From a checkpoint of a small mixture-of-experts model trained on Wikipedia.
Size: 13 layers, vocabulary 8192, 25.9M parameters.
Training: a variant of Muon for the experts, 571M tokens.
Below are experts of layer 6 (counted from 0) of a mixture-of-experts language model. Rows are named router (the router's row for the expert), gate (a neuron's input weights, with its number), up (a neuron's input weights, with its number), down (a neuron's output weights, with its number) and show model dimensions 0-127. Each number is 128 + 32 x the weight over its row's rms, rounded and kept within 0 to 255.
After each expert's rows: a language model's description of what the expert responds to. This comes from a sample of Wikipedia text that the model never trained on.

# expert 14
router [148  82 132 156 171 104 196 107 155  50  88 153  89 160 159 162 152  95 152 160  94  97 111 103 124  93 161 173 155  94 105 112 143  93  99 157 106 101 103 101 123 155 155 166 115  95 157  96 174 167 149  96 158 150 165 158 111 110 103 171 140 158 111 151 146  99  96 146 163 159 104 154 105 102  98  84 101 113 101 177 148 163 157 104 145  66 159 109  79 108 107  79 164 104 148 166  95 148 147 100 104 156  68  85 166 100 163  92 101 168 139 104  89 155 164 159 144  88 155  84 176  95 106  85 167  99 101 151]
gate0 [145 163 150  99 146 135 111 150 152 170 151 111  89 128 128  85 154 113 100 133  69 160 170 111 133  89 127 162 115  84 125  92 135 133 182 145 100 119 142  54  87 133  94 107 107  88 152  97 109 148 148 157 115 153 169 160  86  89  90 166 142 108 127 146  99 127 152 181 142 158 116 162 172 163 152 143 167 143 104 183 149 167 135 126  96 100 157 114 165 115 121 145  66 131 113 149 118 185 124 127 180 240 117 133  95 129 106 129 117 148 167  17 113 131 125 131 106  60 119  51 133 158 146 144 140  86 118 146]
up0 [108 141 119 122 179 114 117 145 123 124 133 157  62 198 106  85 154 132 132 160  76 106 216 153 149 118 118 117 151 113 133 138 148 192 142 111  67 113 217  91 111 117 100 135 124 119 165 105 126 120 156 126  82 122 132 161 111 110 114 102 126 130 133 151  58  90 121 189 112 104  96 183 149 177 142 181 183 122 102 145  74  98 169 131 141  98 119 112 148 100  54 130  96  97 111 115 113 173  98 135 141 163 141 134 130 152  35 125 153 137  93 107 150 117 105 136  97  81 100  90 108 116 134 126  69  93 126 183]
down0 [127 129 155 111 117 162 178 102 143 126 192 149 100 127 187 204 114 125 112 120 142 167  89 158  65 122 101 131 150  84 113 178 103 135 124 169 150 135 166 153 146 180 131 179 155 123 150 149  95 131 120 123 179 145 138 171 121 145 124 114 130 129 101  99 122 120 148  89 146 179 131 105 171 153 207 164 165 141  67 146 108  86 144 125 111 128  83 152 125 100 162 121  98 152 181 173 101  96 135 109 115  64 144 131 149 169  87  62 131 111 144  85  78 124 136 139  50 114 180  63 113 162 102 124 150 102 151  62]
Section and sentence starts. Year digits, line breaks and == headings, plus sentence-opening subordinators after a break, such as After, Although, Since, Despite, While.

# expert 54
router [144  92 136 149 162  99 162 105 142  72  91 147  87 155 169 161 153 103 159 163  92  90  89 101  80  94 152 180 165 110  98 110 153 114 106 164  92 103 101  99 107 165 160 158 117  84 169 103 155 163 162  93 153 150 134 162  88 110  88 164 147 163 104 180 159 102 111 158 160 157 110 151 109  98 102  95  88 127  94 174 146 160 140  98 154  90 159 109 104  95 108  71 171  97 150 164  98 157 156  94  91 145 108  86 173  92 162  97 109 163 143  99  75 166 185 157 153  93 157  85 164 106 121 107 160  80  81 155]
gate0 [126 172 181 129 165 117 171 124 140 134 127 109 111 163 108 126 169 136 111 167  88 114 213 101 116  75 104 109 190 130 114  87 163 114 110 146  95  93 111 133  86 123  97 120 103  44 170  95 128 133 149  96 144  46 126 116  96  75 100 178 115 136 151 170 175 144 125 107  90  72 122 119 117 103 123 134 183 138  57 173 154  98 161 146 115 137  81  76 160 119 211 122 144 148 153 143 144 145 102 111 124 133 116  91 118 184 101 135 127 148 104  56  95  88 134  82  98 152 160 132 154 133 117  99 171 126 114 101]
up0 [145  86  79 102  76 131 117 136 165 140 122 154 217 106 131 136  88 119 128 112 144  65  64 150 140 148 163 169  87 153 127 138  83 127 131 179 146 118 140 127 139 146 158  85 134 151 114 176 135 143 114 106 151 194 154 129 181 147 155  82 143 131 104 101  84 111 143 107 199 206 148 116 153 178 162 116  82 137 130 118  80 187  70 145 165 116 147 144 113 143  60  93 149 127 145 129 107 133 161 135 112 126 130 129 143  89 185 102 128  77 101 195 125 112  97 212 138  91 113 138  89 124  93 143 106 151 128 162]
down0 [121 131 193 141 106 103 120 129  97 123 137 187  71 135 107 137 142 139 111 157 132 106  81 162 209  67 112 116 179 153 124  55  73 103 148 137 175 122 153  82 156  85 120 153 113 173 103  94 120 113 104 113 145  90 116 153 157 131  70  99 163 149 103 169 180 110 106 127  61 142 102  86 123 114 121 120 143 101  99 148 164 118 127 160 132 110 117 143 102 159 138 107 131 155 182 150 180  92 169 116 165 144  80  52 167  87  93 101  94  85 135 133 189 135 144  80 117 141 139 135 152 194 168 162 113 128  84 101]
Geography article structure. Line breaks after place titles, digits in years and coordinates, and words like place, located, zone, Genus in village and town articles.

# expert 33
router [128  84 165 149 157 100 242  83 131  89  86 156  97 162 162 156 131  99 159 154 103  96 103  99 106  82 162 169 151 103 124 103 155 129 117 156 102  94 102 114 104 163 171  90 113  87 166  93 165 162 164  81 156 157 119 154  99 107 103 170 137 155  92 152 155  95 109 157 158 159  91 157 107  93 102  97  97 113  95 170 158 164 154 110 151 113 162 105  92 113 106  82 167 117 161 155  90 148 145 101 108 148 117  85 165 101 166  99  99 173 151  97  88 167 172 162 163  84 157  91 169 101 111 101 163 101  98 160]
gate3 [129 130  88 106 129 155 153 123 170 133 133 103 161 135 127 165 130 147 122  60 107 115  83  93 150  93  88 131 127 188 118 124 131 200  93 112 104 144 123 148 117 133 162 113 145 102 126 193 147 166 143 162 147  61 138  89 103 103 115  75 134 175  97 130  54  79 134  94 201 140 126 179 176 107 126 168 111  88 118 115 155 111  56 127 138  94 159 106 121 161  79 145 149 182 126 112  89 189 169  99 137 110 133 158 141 125 189 130 168 107 148  23 139 136 107 134 122 105 105  85 140  94 113 146  80 146 144 125]
up3 [194 116  83 135 110 167 160 121 174 153 123  99 133 148 132 142 138 136 116 102 108 143 118 104 130 116  90 133 156 200 112 123  74 171 129 120  98 124 114 111 115 127 175  99 154  77 111 184 120 163 150 122 142  79 120  78  68 139 135  96 134 164  93 144  63  96 149 111 201  94 131 161 158 108  49 184  98  75 113 134 172  92  45 121 119 137 134 133 150 143  96 122 128 152 108  90 104 195 150  77 126 114 131 178 132 135 157 127 167  74 130  63 146 122 113 163 130 105 117 106 141  63 124 148  83 180 156 142]
down3 [128 149 140 143  73 150 127 128  92  77 118 187  60  42 128 134 174  86 172 128 137 108 160  93 187 119 190 115 138 100 160  84 114 103 102  49 147 140 110 115 138  90 135 112 145 172 121  82  90  83 134 141 147 116  99  79 160 108 161 202 109  89 123 175 155 127  77 104 128 103 194 168 189 123 137 107 146 112 120 100 146 139  91  75 110 119 134 133  64 125 142 146 142 130  94 106 119 111 109 131 173 106 143  91 131  94  95 156 126 171 127 165 166  91 155  76 161  85 127 163 155 159 155 134 104 110 128 124]
Word endings, plural s. Final suffixes and plural s closing words, plus heading markers and sentence-initial It, such as pathway-s, vision-ary, theorem-s, ==.

# expert 42
router [ 98  73 107 160 166 108  87 106 164 122  94 152  90 144 176 162 147  97 157 155  83  97 107 104 127  79 173 159 161  95 119 107 156  80 105 151  98 100  91 114 100 155 163  87 112  98 170 108 163 157 142  92 141 162  65 143 103 107  98 153 139 166 104 202 166  85  95 142 162 159  96 168 103  98  94 105  93 116 111 165 158 166 146 106 147  91 165 105  90 108 112  78 169 104 149 164  91 154 150  96 111 164 108  81 162  88 165  95 101 161 142 102  97 158 175 160 160 101 154  96 172 103 114  88 159  90 100 166]
gate0 [121 188 134 143 139  96  81 136 121 113 162  73 160 142 124 141 137 165 115 118  93 171 210 164 137 115 134 150 176  96 118  86 103 124  79 154 131  85 122 193  78 157 102 145 159 132 107 180 102 120 125 122 115 115 169 120 109 153  90 105 132 109 106 110 140 131 111 134 136 148  86 169  53 158 128 145 121 148  57 139 121 110 187 134 147  91 119  96 187 152 100 133 154 133 139  98 112 125 109 154  61 175 149 149 160 167 145 121 101  61 137  30 133 178 106 201 127 129 149 129  87  81 168 125 114 117 161  90]
up0 [ 96 105 127 140 141 185 162 111 111 142 123 173 114 128 175  97 126  79 180 146 172 133  44  90 125 148 127 132 115 133 151 145 170 171 157 122 163 185 150  76 188 105 151  89 137  74 121 120 134 131 144 167 178 177  95 115 139 132 110 162 131 171 129 173 110 120 106 149 116 133 156  84 182 103 145 109 136  95 212 126 137 147  85  96 151 167 165 161  98 144 118 101  68  89 118 131 141 157  88 122 160 100  97 142  88 110 125 152 138 154 114 219 101  73 104  56 147 130 123 112 155 156  72 136 173 109 147 142]
down0 [138 175  65 125 188  94  68 181 148  99 149 126 136  73 162 123 146 149 131 148 109  98 132 143 131 148  89 144 125  97 150 163 118 157 105 129 129 172 147 104  85 102 100 113  89  64 167 124 121 115 153 128 133 166 174 149 136 100  93 107 107 137 165 136 197 131 178 129 107 173  85 116  92 123 111 149 110 109 133  70 107 165 205 159 127 120 168 141 169 151  70 143  41 174 151  93 157  94 146 141 125 106 165 139 116 150 115 101 137 134 154  57 107 124  91 160 109 173 141  61 127  93  87  87 152 170  95 110]
Taxonomy and chemistry pieces. Word pieces inside scientific and technical text, such as Scientific classification and Animalia in taxoboxes, chemical key letters, and anatomy terms like juveniles.

# expert 26
router [145  87 127 167 171  99  97 113 163  58  85 146  87 146 173 163 139  86 141 154  86  83  90  83 130  95 167 172 169  93 114 104 159  81 123 161 102  96  79  92 117 165 156 178 114  94 157  96 159 160 139  83 157 160 135 164 117 109  88 160 135 151 102 146 148  97 106 153 166 156  99 152 117  92  92  94 107 123 102 169 157 176 145  94 159 105 157 118 108  95 110  78 172  97 152 172  80 146 164  97 101 148 117  90 164 103 159 101  93 165 143  90  91 138 167 147 162  90 154  89 171  93 109  78 163  99 103 151]
gate0 [ 81 105  70 128 108 168 137 119 133 134  69 131  91  98 163 154  83 128 157 107 140 102 145 104 170 122 139 122 203  79 159 107 130  95 150 111 140 159  67 137 101 147  96  93 156 128  97  84 168 111 104  87  86 188 188 171 123 115 133 137 115 161 111  86 164 136 147 170 101  88 138  97 119 125 144 102  91 118 118 125 160 178 168 173 139 118 111  77 151 145  89 127 168 148 147 200 122 165  84 151 171 147  87 155 112 127 171 120  55 105 121 140 219 105 131 130 163 126 132 149 120 157 165 147 117  48 132 134]
up0 [ 94 125  80  86 107 116 172  93 155 105  69 122 169  55 126  88 151 172 166 117 112 117 150  95 206  72  86 104 148  46  86 128 146 112 120 116 146 182 108 139  91 113  83  89 143  73 150 117 180 107 105  97 135 185 150 175 173  91 121  89 158 148 167 130 190 185 152 131 113 101 123 114 118 140 154 108 123 153 135  79 107 139  92 144  79 125 134 121 134 163  78 141 123 109  91 120 119 135 140 138 149  97 161 142 121 101 157 163  57  97 159 115 183 104 108 105 122 147 179 154 123 179 161 120  99 129 113 151]
down0 [119 116 159  95 159  72 166  86  88 122 110 158 121 113 172  74 132 135 103 152 115 138  98 167 119 110 149 159 194 168  97 189 138 104 172 109 124 140  81 162 101 153 147 174 107 137  93 109 115 176 102 148 142 150  82  83 152 151 133 123 150 103 140 187 168  93  66 155 134 121 136 113  87 149  72 130  89 111 118 166  74 103 141 157 161 146 129 137  79  88 171 123  93 155 141  79 156 132 148 109  93 150 177  72 117 121 130 155 133 135 128 186 135 120 164  41 104 122  94  61 185 145 158 154  88 136  79 149]
Descriptive and modal text. Prepositions, conjunctions, modals and verbs in explanatory or technical prose, such as of, and, can, should, meet, participate, grow.

# expert 49
router [152  91 123 154 164  93 141 100 164  90  95 145  93 162 157 156 142 106 158 165  94  97 110  93 114 100 148 172 160 100 113 110 161  92 109 144 101  96 101 100 105 168 171 158 106 106 156  94 164 168 160 102 159 160 102 168 119 104  91 166 131 150 106 196 160  83  92 150 158 170 110 166 106  90  97  97  87 115 108 162 148 171 145  91 157  70 165 105 111  99 105  76 175  96 148 155  93 149 163  98  90 159 129  99 166  97 164 100 105 175 136 109  92 155 176 161 169  93 149  95 179  87 112  89 171  86  86 161]
gate0 [160 137  71 149 118 119 134  97 152  75 158 146 102  64 126 129  79 190 172 155 156  94 120 139 116 153 125 153 145 136 119 160 131  71 165 115 132  98 108 123  64 113 157 188 102 136 118 151 124 155 134 139  94 154 118  77  93 151 138 186 144 180  99 142 148 117  98 103 158 136  87 131 124  87 117 104  33  88 158 137 140 133 135 138 110 122 151 117 128 162 166  69 180 197 190  86  45 140 139 117  83 132 178  76 144 134 116 152 150 125 100 135 126  76 129 189 170 156 118 133 152 154 139 100 147 156  96  89]
up0 [131 139  69 134 149  90 157  91 169  92 143  98 105  80  78 150 120 190 163 128  58 103 118 120  97 109 108 173 136 120 135 166 155  83 144 140 116 110 116 113  71  92 168 122  83  94 159 174 102 117 134 125 143 156 184 143 126 108 136 100 127 154 123 144  99 110 101  87  93 139 122 168 122  44 159 100  63 100 151 159 133 193 152  79 175 108 102 113 128 112 118  95 145 161 125  58  75 162 159 141 125 121 149  79 143 123  95 116 121  60  95 125 103  95 129 116 152 128  75 149 189 189 132 149  96 171 116  96]
down0 [151 133  88 133  29 167  85 128 131 104 200 107 117 167  77 149  91 113  98 119 131 113  97 104 145 127 134 180 104  93 100 162  89 139 147  91 145 122  68 124  99 153 116 137 118 186 144 116 133 108 103 134 110 176 140 143 112 129 101 162 125 126  94 177 163 104 167 123 150 162 123  49  50 146 115  97 181  84 123 130 130 142 111 127 146 143 141  53 143  96 135  89  91 113 151 115 108 158 195 115 145  85 188 117 129 108  90 131  80 100 192 137 161 142 119  86 135 145 170 135 147 135 175  99 140 101  83  74]
Years and catalog codes. Digits of years and numbers, and letters in asteroid designations, such as 2005 'R'H, 1'9'61, 10'0'.0, in tables and lists.

# expert 8
router [151  96 181 150 164  95 145  99 127  57  97 146 101 153 164 151 149  86 161 159  92  89  91 105 121  96 154 160 165  95 123 103 158 116 104 165  90  91  85 111  95 174 162 176 115  97 169  98 177 152 148  88 140 170 124 151 106 111  79 161 141 153 113 157 158  76  96 157 172 158 100 162 114  93  94 101  91 110  92 167 154 163 159  92 150  97 155 120 105 105 100  96 182 106 155 168 103 154 157 101 104 155 135  85 162  87 156  95 102 168 135 108  84 157 171 159 162  98 160  90 162  93 108  88 169  88  96 165]
gate0 [ 98 138 103 140  82 141 173 165 168 110 136  95  81 129  65 111 181 131 111 132 111 114  46 131 162  96 119 110 138 148 135 139 175 103 127 143 158  60 107  75 135  73 102  99 133  68 100 145 156 120 142 199 138 135 149 185 112 142  90 115 143 103  79 167 158 145 102 128 147 216 117 115 161 162 111 102 135 139 102 153 124 125 148 124 128 119  93 124 176 123 128  80 130  90 103  63  71 158 153 157 115 174 140 122 120 115 163  90 152  80 120 137 104 161  73 172 172  91  82 120 163 169  76 111 121  96 171 124]
up0 [132 122 115 108  87 150 100 180 146 128 138 145  93 138  64 112 124 101  89  99 183  73  74 137 144 112 156 133 149 159  98 156  58 140 141 178 131 104 160  91 130 116  94 143  76  99  98 107 132 114  87 139 149 154 177 157 121  94  99 107 123  98  88 158 145 157  76 109 130 150  99 106 135 206  75 122 147 122 137 123 181 117 112  96 171 163  75 143 211  88 149 123 141 132 130  91 147 151 146 104  85 176 121 133 135 173 181  71  65  80 145 159  98 154  89 123 133  76  44 105 111 158 125 128 127 126 143 130]
down0 [190 117 182 144  69 175 143  94  78 188 100 160 122 130 127  90 107 159  97 137 156 194 134 120 105 110 132  82  99 141 114 122 107 103 119 132  77 121  95 125 119  84 132 194 184 143 136 164 117 112 110 166 167 138 128 171  68 180  84 114 130 117 150 161 148 113 141 213  83 137 143 149  98 158 165 126 131 125  77 119 139  86  84 147 189 151  95 183 139 109 167 152  76 136 177 118 159 168 151 147 118  97 124 108 119 126 168 183 122  67 134 105 124  76 150 110 150 125 124 164 158 101 155  86  83 158 137 154]
Punctuation and list joiners. Commas, pipes, closing brackets and "and" joining clauses or list items, plus coordinate marks ″ and words like ago, York, across.

# expert 21
router [135  97 198 159 155  82 119 131 126  92  84 155  86 157 164 168 135  89 160 150  90 104 107  94  82  90 153 169 163 106 105 106 154 130 110 157 101 110  81 107 113 167 159  97 114  92 169  99 165 169 149  86 151 148 100 167  94 100  79 166 150 137  99 185 158  85  97 165 172 152  99 151 108 100  89  87  97 119  94 163 150 161 148  87 164  81 150 105 115 102  98  86 158 101 168 171  97 155 146  96 111 155 120  89 170  92 150  91 105 163 154  96  89 164 162 150 158  92 163  95 174 105  97  90 167 101 103 150]
gate0 [106 144 122  97 181 151  83  91 108 131  66 177  53 152 149 170  88 106 131 133 146 166 173  63  62  74 142 103  83 104 119 102  83  96 143 155 104 142 163 156 132 167 162 125 131  91 115 134 131 129 120 139 130 204  95 128 112  85 106  96 102 144 141 150  89 169  76  78 100 117 125 193  79 129 132 106 174 105  97 135 129 151  98 137 128 143 109 114  78 129  79 113 177  70 101 144  88 130  55 188  84 130 108 123 133 154 157 126  87 157 149 134 151 130 160 144 127 117 123  86 185 113 125 142 182 146 125 150]
up0 [149 178 155 152  88 117 125  64  88 168 100  89 164 177  57 164 127 137 145 146 124 119 117  91 149  76  98 102 126 119  99 111  91 188  98 188 162  94 143 189  88  76 104 165 155 161 197 111 170 136 129  89 161 134 108 125 194 114 109 111 152 176 106 186 134 116  86 118 142 164  97 118 111 137 122 171 175 113  77 137 107 140 101 108 155 160 134 152 102 118 138 130 117 106 108 180 149 136  63 110 152 172 144 122  67 145 131 115 135 158  75 135 184 111 121 165 115 174 141 126 148 106 135  80 171 176 133 106]
down0 [151 155 151 148 106 110 130  93 154 158 168  66 210 141 105 170 128 157 115 153 174 132 108 112 143  90 119 117 132 162 130 199 160 160 135 118 111 126 119 176 128 153 112 102 153  80 155  85 102  97 137 167 189 155 143  90 131 143 137  77 104 107 121 108 189 151 115 117 176 106 169  99  67 172  58 155 111 132 121  75 112 121 137 105 186 129 123  61 189 131  90 131  97 162  60 143 128  92 163 117 125  92 148 128 148 117 159 103 128 120 115 165  97 159  71  71 118 145 129 168 148 130 191 121  89  93  85 133]
Common nouns, place starts. Everyday topical nouns and the openings of place or title names after a quote or article, such as farm, shop, newspaper, New York.

# expert 0
router [174  77 147 148 169 102 121 100 154  92  94 160  91 163 175 161 142  94 169 150 104  99 103  93 118 102 155 162 152  91 109 109 151 167 114 161  87  99  89  98 107 168 165 120 113  95 160 100 180 157 139  98 175 151  99 151 119 121  80 174 151 157 107 122 144  96 116 165 167 166 111 165  94 100 114 110  84 115  99 177 165 162 148  85 162 101 173 111 115 103 107  74 168  99 150 168  98 169 145 102  94 147 113  75 171  90 160 107  85 162 148  91  86 160 164 154 149  87 167  83 161  94 106  89 175  97  89 156]
gate8 [213  92 125 165 150 130 182 148 124 121 159  87 113 157 159 156  86 122 138 126 152  78 114 135 174 138 109 106 169 121 150 138  52 166  38 163 145 121 138 130 117 138 119 138 188 106 144 121  98 121 169 105 135 158 135 152 130 170  88 166  48 153 190 153 184 118 164 150 169 163 143 107 156 120 138  92 143 151 141  73 127 194 186 130 157 105 144  84 150 125 113 115 142  89 154 130 143 101 118 164 174 117 196 141 142  93 169 131 116  57 117 163  91  98  98 161 144 122 112 120 155 109 146 121 166 129  79 134]
up8 [110  28 160 104 167 167 121 121 132 120  99 160 122 124 167 135 131 112 212 132 107 210 150 122 108 118  93 119  99 130 157 102 103  97 125 142 140 172 129 135 117 126 141  10  89 119 111 170 115 148 138  92  88 152 145 156 147 110  93 139  88 173 144  86 113 132 144 168  98 139 109 155 118 154 110 103 181 175 114  52  57  87  98 202 134 145 145 162 165 155 107 130 101 142  90 141 161 138 122 139 140 128 131 152 142 192 157 167 134 127 122 155 103 129 127 120 134  93  75  92 109 190 115 148 149 138 143 111]
down8 [172 184 149  86 149 124 129 134 163 128 100 118 162 145 156 207 116  93 118 193 113 129  85 129 122 129 122 114 109  60 134 129 117  95 118 154  81 110 111 111  98 150 168 155 159  77 145 150 153 126 169 125 180 184  82 110 154  92 145 164 104  86 117 106 110 134 130 163 154  91 140 158 161  77 178 127 115 154 119 153 133 106 122 122 112 161 133 157 182 125 161 109 150 147  86 124  62  78 107  79 131 141 130  99 239 153 109  99 116 100 158 120  63 174 169 118 133 146 155 125 104 105 195 147 129 123 172  70]
Proper-name completions. Final pieces of multi-token proper names of people, places, clubs and institutions, such as Angeles, Michel, Alb-ion, Corcoran Gallery.

# expert 1
router [144  84 140 146 161  98 110  90 153 133  85 154  83 156 161 152 146  93 172 153 105 103  92  98 159  92 167 161 166 106 111 113 157 101 114 161 101  88  88 113 102 174 163  89 102  96 157  87 157 162 149  95 159 156 123 170 112 106 100 170 139 161 106 180 154  88  98 144 156 162 100 156 105  95  90  92 100 113 105 165 155 175 164  97 166 107 165 114  80 107 105  89 167 109 151 169  98 161 153  93  97 144  75  91 168  85 161 100 106 163 136 103  89 156 166 163 147  85 161  91 165  78  90  84 170 100  85 158]
gate0 [181 184 173 100 120  68 147  93 112 151 141 180  81 113 153 150 122 134 153 130 165 108 156 161 154 138 171  92 159 117 103  66 162 171 114 165  99 124 119 106 152 146 150 170 135  77 113 114 103  89 130 136 135 170 106 116  57 136 107 167 139 141 133  88 137 128 109 150 153 104 152 113 149 104  61 100 130  89 123  82 145  69 146 107 132 152 124 129  88 102  93 115  72 113 122 158 148 128 100 140 104 110 105 134  38  75 107 154 109 148 157 150  64 166 133 104 180 214 157 172 175 106  91 113 142 177 133  96]
up0 [134 118 150 109 121 190 123 127 155 108 112 165 166 151 154 176 138 136 170  97 121 160  92 147 120  80 111 146 170 163 166 162 100 155  95 149 156 193 117 126 111 166 125 101  78 120 115 145 188 112 135 160  91  44 174 110  87  45 162 145 150 160 113 121  91 135 148 177 107 111  93 155 111 106 165  93  92 156 114 191 153 131 130 133 149 136 179  72 129 173 121 164 202 196 100 141  75 169 140 128 126  97 114 188 135 116  80 131 127 100 115  63 154 141 121 127 116 126  82 123 142 100 121 129 159 155 170 104]
down0 [141 169  79 116 128  63 141 103 114 105 162 120 141  75 134 117 146 150  94 157 170 170 129 132 117 133 140  83  92 112  96 127 112 141  82 147 125 170 154  96 113  70 157  96 101 126 162 137 204 127  78 137  85 151  79 143 133 170 144 129 138  81 170  61 103 148 104 177 124 108 122  95  49 103 129 118 136 139 105 181 134 152 138 104  84 145 140 139 186  65 109  93 176 182 139  86 131 123 142 139 137 118 150 103 132  73 210 132 102 102 154 172  81 132 137 187 131 123 124 102 207 132 114 152 111 154 162 157]
Digits in tables. Digits, closing parentheses and pipes inside tables, scores and date ranges, such as 200'3'–04, 29.9')', plus word endings like Emir'ates'.

# expert 40
router [166  72 171 142 169  92 130 117 143  72  87 154 103 156 159 158 126  82 169 173 103  93 100 102 109  89 149 161 153 101 117  93 157 118 101 154  83  89  98 108 103 166 162  87 110  92 159 105 170 165 152  84 139 157  99 165 106 121 100 165 149 149 103 159 148  89  95 156 165 159  88 150  99  93  80  89 103 106  98 166 128 164 155  85 163  63 156 101 111  92 121  85 170  97 145 164 102 156 162  95 105 152 115  95 158 108 170  98 101 150 137 101  87 164 174 156 161  97 158  99 175  92 107  82 160  89 100 154]
gate0 [141  87 160 128 184 136 132 151 122 115 114  91  87 119 119 127  98 143 134 168  78 153 126 113 119  84  41 122 119 106 120 135 126 146 111 110 105 144 112 177 130 127 148 128 133  98 115 162 143  84 117 104 136 125 136 114 174  59 112 171 186 157 126  90 137  87 133 156 121 123 113 161  97 112 180  59 173 134  64 142 147 100 191 145 126 102 117 114  80 155  67 126 143  65 121 112 149 188 144  47 151 171 138  94 108 155 111 100 107 102 109 140  79  73 145 176 148 118 103 142 167 123 175  39  86  95 156 133]
up0 [179 155 172 190 126 111 123 145 113 207 166  39 115  94 104 183 107 130 182 148 121  92  86  22 171 152  45 146 118 169 110 139 107 101 152 182 136 146 145 136 141 121 118 120 123 160 147 108  83 160  75 153 122  71 119  95 132 117 132 161 143 111 120 184 124 199  89 108 108 113 146  86 111 180 134  68 145 118 126 116 151 116  91 122 129 148 124 174  96  78 116 135 127 102 140 119 145 111 157 120 138 127 146 139 102 146  84 142 181 153 108 113 133 103 154 163 120 108 139 162 187 110 112  86 134 145 167 125]
down0 [103 140  85 103 119 140 165  80 182 117 116 141 125  70 157 126 106 122 130 114 179 128 114  54  47  64 121 147 128 107  96 101 124 157 160 152 164 113 124 123 136 184 141 143 126 124 116 152 120 126 122  79 134 114 107 114 160 162 134  82  85 185 167 112 107  77 109 162  91 119 123 141  64 166 122 138  67 173 118 112 119  80 179  85 177 125 129  78 173 156 131 134 108 138 128 103 137 129  85 146 160 146 157 118 131 151 103 111 148 113 162 122 126 157 103 152 185 168 183 168 189 111  74  48 155 183 124 162]
Digits and infobox fields. Digits in dates, years, footnote superscripts and tables, plus infobox field names such as Born, Died, Released, Coordinates.

# expert 35
router [134  93 104 152 172 110  78 109 159 144  86 161  93 162 164 165 130 119 162 154  89  87 114  99  87  74 163 170 164  98 111 116 147  91 114 152  98  85  87 111 107 169 149 111  98  91 159 110 168 154 158  95 169 165 100 174 112 114  94 173 145 160 111 167 167  84  92 163 159 172  93 151  95 108 100 103  86 101 101 177 147 154 147  99 162 105 168 110 124  92 117  75 149 105 157 148  96 167 147  91 106 161 150  83 172  95 158  93 114 163 135 113  78 142 167 169 156  83 155  96 180  88 117  90 159  89  89 150]
gate0 [ 82 103  73 138 132  76 100 112 125 154 160 141  90 149 201 121 120 118 169 123 140 122  84 104 113  84 124 123 148  72 201 106 110 208 105  92 116 148  98 109 106 140 104 105 148 117 109 136 138 123 154 154 148 105 120 149  97 168 109 113 136 138 142 128 124 125 121  69 101 163  86 189  89 118  75 124 146 138 128 187 174 174 144  85  83 132 166 108 118 115 143  78  98 115 138 113  98 202  48 116 102 108 159 112  74 133 130 133 131 184 177  95 128  85 136  97 110 144 132  87  60  69 129 174 116 166 146 105]
up0 [144 104 130 151 108 167  74  94 146 132 124 111 177  91 113 117 132 125  81 104 136 115 175 171 107 128 138 130 118 125 105 144 137  79 110 121  85 111 128  90 104  88 107 170 151 119 170 166 154 128  76  75  98 141  96 126 128 161 119  89 160 136  71 155 120 145 112 162 152  41 165  86 142 116 143 170 182 135 145 165  91 148  82 128 157 117 111 105 148 103 222 155 187  97 114 168  75  93 157 148 125 134  85  96 122 131 196 136 117 146 132 147  59 125 150 208 119 130 125 123 134 137 113 113 140 145  25 123]
down0 [176 107 174 108 122 103  99  99 120 142 154  89 142  84 138  89 143  94 123 170 133 162 192 153 134  98 127 145  86  95 120  47 110  96 108  97 173  83 167 162 164 163 122 151 198 124  99 101 109 103 101  82 158 133  84 126 155 143 112 118 143 151 144 162  70 125 108 123 113 135 111 122 166 141  79 152 201 178 106 152 184 136 110  92  80 139 113 128 112 166 195 120  95 151 117 110  95 165 101 168 147 184 140 121 137 159 168 206 151  75 122 122 108 118 154  90 100 116  95 176 170 146 179 147 136  93 149 105]
Digits and odd fragments. Single digits in numbers, capital-letter abbreviations (EL, RA, AT), and letter pieces of foreign names and taxonomy, e.g. Bo-g-danović.

# expert 47
router [124  85 162 150 177  99 123 115 158 112  91 172  98 149 176 162 133  90 167 160  86  82  92  89  96  95 157 160 167  99 108 110 168  68 100 160  97 107  98  86 119 151 166  58 108  97 165  93 163 163 139  90 158 155  87 160 115  98  91 171 138 146 102 141 162  98 104 153 164 160 111 151 104  99 101  97  97 122  93 155 163 158 141  89 167 110 147 104  89  98 108  77 175 103 155 170  99 155 168 113 102 151 127  81 171 100 157 101  94 152 136 104  83 132 164 159 152  78 158  88 175 103 104  98 162  86 110 150]
gate0 [146 157 173  93 171 141 202 113 132 149  91 126  68 108 111 126 127 114 133 101  95 119  70  78 109  81 144 150 143 104 129 133 166 141 121 166 132 112  94  92 111  92 177  82 126 119 169  92 130 121 137  86 179 134 166 190 144 140 149 159  85 128  89  90 136 186 132 122  85 161 137 117 161 169 134 126 115 135 117  99 124 138 157 128 134 174 114 150 219 168  94  95  76  43 163 154 120 120 111 123 163  80 167 173 175  71 175 118 145  57 116 120 106 133 119 149 140 108 160 116 139 164 180 119 145 102 169 157]
up0 [ 77 113 146  83 142 144 139 161 112 107  97  94  48  90 111 113 151 134  96  91 154 129 125  88 212 131  80 142 125 138  96 132  88 100  96 134 147 173 128  94 104 144 140 138 166 136  66 119 140 148 161 126 170 145  86 153  94  90  92 119 143  99  89 130 148 157 143 196 156 141 118 173 126 107 163 175 152 140 120 121  96  92 135  61 179 130 153 152  82 135 157 102 102  77 115  68 107 135 122  99 116 149 156 150 149 138 128  95 161 157 231 113 155 114 106  99 179 160 154 122 204 139 138  74 121 117 171 101]
down0 [161 130 137  83 133 147 137 185  61 121 113 176 174 110 177 124 147 106 138  93  86  47  97 112 115 141  83 174 159 127 153 108 137 159 127  72 151  98  93 153 165 120 117 142 129  77 159 169 110 120  71  86 107 103 114  97 176 163 197 117 118  99 201 174 170 110  73 127 122 172 106 118 125  88  93 125  92 165 111 194 114  93 120 143 147 122 116 141  96 156 115 151 131  81 110 146 154  86  98 147 170 159 131 124 135 117 128 107 154 203 180 142 148 199 129 137 126  78 114 105 122 145 132 108 138 101 129 182]
Word-middle pieces in URLs. Middle pieces of compounds, web addresses, codes and foreign names, e.g. brainwa-sh, kos-ad, craft, pper, Ta-iz-ong, often after hyphens.